{
  "n_layer": 12,
  "d_model": 320,
  "n_experts": 32,
  "d_expert": 80,
  "d_shared_expert": 384,
  "router_score": "softmax",
  "lr_router": 0.00084,
  "norm_eps": 1e-06,
  "seq_len": 2048,
  "steps": 3088,
  "dataset": "wikipedia_en"
}
Below are experts of layer 9 (counted from 0) of a mixture-of-experts language model. Rows are named router (the router's row for the expert), gate (a neuron's input weights, with its number), up (a neuron's input weights, with its number), down (a neuron's output weights, with its number) and show model dimensions 256-287. Each number is 128 + 24 x the weight over its row's rms, rounded and kept within 0 to 255.
After each expert's rows: "gets" lists some tokens that make up at least twice as much of what it gets as of all text; "comes before" lists some tokens at least twice as common just after its tokens as in all text. This comes from a sample of Wikipedia text that the model never trained on. Tokens count by the router's weight.

# expert 26
router [113 151 173  99 122 149 150 141 154 155 100 125 147  87 124 134 136 147 133 126 122 108  99 142 114 111 129 140 121 143 154 165]
gate4 [157  95  58 155 151 134 101 128 129 125 142 134 141  95 139 115 115 158 127 124  84 163 149 150  79 130  70 115  99 147  92 164]
up4 [108 150 148  99 133 123 133  96 135 164 115 122 125 154 145 151 148 136  88 109 150 114 140 116 127 141 169 158 153  91 100 117]
down4 [124 113 122 116  88 150 131 144  78  96 132 122 127 121 180  83 127 119 123 117 154 135  84 140 175 118 147 124 119 160 157  81]
gets: " in", " the", " at", " In", " on", "In"
comes before: " ", " the", " a", " his", " October", " January"

# expert 30
router [147 152 161 154 161 120 146  97 101 147 161 160 121 107 125 145 146 107 122 124 134 142  88 151 125 144 105  68 129 128 120 133]
gate4 [117 102 113 161 145 147 199 116 100 139 118 136 126 110 120 120 141 102 121  90 156 149 127 113 127 105  97 126  96 113 149 170]
up4 [161 116 126 148 122 120 120 181 110 136  96 113  97 175 103 129 165 131 143 106 155 119 137 134 130 178 125 115 120 119 185 130]
down4 [137 172 137 143 139 139 123 156 132 168 134 135 182 143 100 145 127 141 109 131  53 125 152 123 125 128 111 119 135 129  83  99]
gets: "\n", "-", ")", "==", "===", " information"
comes before: "|", "\n", "-", "==", "===", " •"

# expert 0
router [144 112 139 104  88 126 140 132 166 153 153 110 117 163  96 121 138 120 165  91 113 126 127 119 103 141 127 142 126 131 120 125]
gate0 [164 138 102  93  88 138  91  92 137 109 150 164 136 115 114 115 124  80 129  97 160 126 149 118 150  71  93 152 129 117 122 125]
up0 [109 111 150 124 144 126 148 107 102 140 111 130 104 163 116 126 128 145 143 138 123 149 144 132  92 159 173 117 136 117 136 100]
down0 [135 147 108 107 130 132 122 107 155 139 119 109 140 114 107 129 144 122 109  90 107 106  95  88 176 134 102 127 103 144 127 129]
gets: ",", " and", " that", " but", " which", " with"
comes before: " the", " he", " it", " a", " and", " they"

# expert 11
router [127 164 121 153 164 154 131  94 154 153 158 117 120 127 106 147 121 137  59  88 145 114 104 112 125 151 171 141 118 131 116 164]
gate0 [155 133 146  77 165 137 128 178 139 125 182 116 146 117 107 145 129 112 186  84 102 122 136 128 160 102 145 104 144 123 119 111]
up0 [136 106 121 120 106 146  91 114 120 162 154 150 170 154 126 163 160 148 158 125 122 104 112 143 122 155 146 103 157 124 120 123]
down0 [102  98 135 128 117 145 117 144 106 146 138 129 135  94 143 128 116 119 127 135 139 156 129 113 151 105 128 102 118 134 133 120]
gets: "\n", ".", "==", " =", "===", " =="
comes before: "\n", "==", " The", "The", "In", " In"

# expert 17
router [137 148 127 126 156 127  96  73 141  92 151 138 159 164 120 129 122 126 117 116 113 170  54 118 124  64  58 107 123 184 157 113]
gate0 [132 108 112 157 140 118  96 119 109 117 148  99 110 121 152 114 104 157 126 128 134 153 145 105 116 180 155  91  94 105 104  82]
up0 [130 120 165  82  92 106 135 143 124 140 120 140 133 129  81 160 124  76 133 117 121  97 151 143 150 112 106 146 104 139 156 155]
down0 [139 143 143 117  88 116 179 139 100 146 130 140 123 100  97 145  99 102 122 122 183 138 133 155 109 133 120 134 173 138 123 109]
gets: " |", " ", ":", ";", "|", " /"
comes before: " ", " —", " −", " +", "N", " —;"

# expert 25
router [139 138  98 103 129 129 104 134 182 153 110 154 106 133 140 138 107 152 132 112 164 101  97 107 126  87  72  98 112 132 129 108]
gate26 [101  89 110 132 126 160 150 121  88 117 129 122 107 133 154 131 133 134  90 137 142 132 128 178 153 129  84 106 111 116 134  95]
up26 [105  96 155 135 125 152 147 155 105 131 117 166 118 121 134 123 151 129 129 129 134  79 140 147 127 121 118  92 122 101 129 134]
down26 [109 149 116 129  97 138 143 114 150 118 138 157 141  94 144 102 136 128 107 140 113 127  96 109 147 119 181  68 139  97 133  97]
gets: " |", "|", ";", " Team", " —", " No"
comes before: " |", ";", "|", " Team", " %", " Year"

# expert 13
router [142 138 169 157 139 130 153 142  88 151 139 129 133 124 139 125 154  97 132 155 124 142 105 155 113 123  53 130 108 114 142  91]
gate4 [137 167 123 101 190 105  90 142 103 111 131 128 141  93 135 157 107 107 124 145 194 102 138 109 142 122 117 159 123 133 117 153]
up4 [158 185 143 110 138 105  96 105 116 114 110 116 157 152 148 136 177 127 141 149 211  59 125 145 116 116 107 146 154 165 119 126]
down4 [158 112 123 155  66 114 114  99 165  74 112 156 118 169 113 162 175  94  70 118 121 101 150 100 160 144 141 138 120 143 139 129]
gets: "\n", "-", "|", " •", " Date", " Born"
comes before: "-", ":", "=", "|", " Born", " •"

# expert 12
router [117 133 147 111 104 178 134 112 177 132 134 112 126  81 149 131 128 121 115 142 113  95 125 134 142 111 145 148 112 136 140 156]
gate4 [100 121 152 171 156 101 148 139 118 113 108 103 113 123 153 127  89 151 133 142 145 146 107 135 149 126 132 152 108 115 134 114]
up4 [117 129 133 146 158 144 151 147  84 131 134 107 117 103 177 122  85 164 120 108 145 146 145 135 148 152 137 135 119 168 119 108]
down4 [113 135  89 114 122 164 166 159 138 126 163  87 139 105 118 145 149 118 108 138 130 153 121 137 177 129 122 175 135 109 172 123]
gets: " of", " in", " the", " on", " to", " for"
comes before: " the", " a", " his", " her", " their", " its"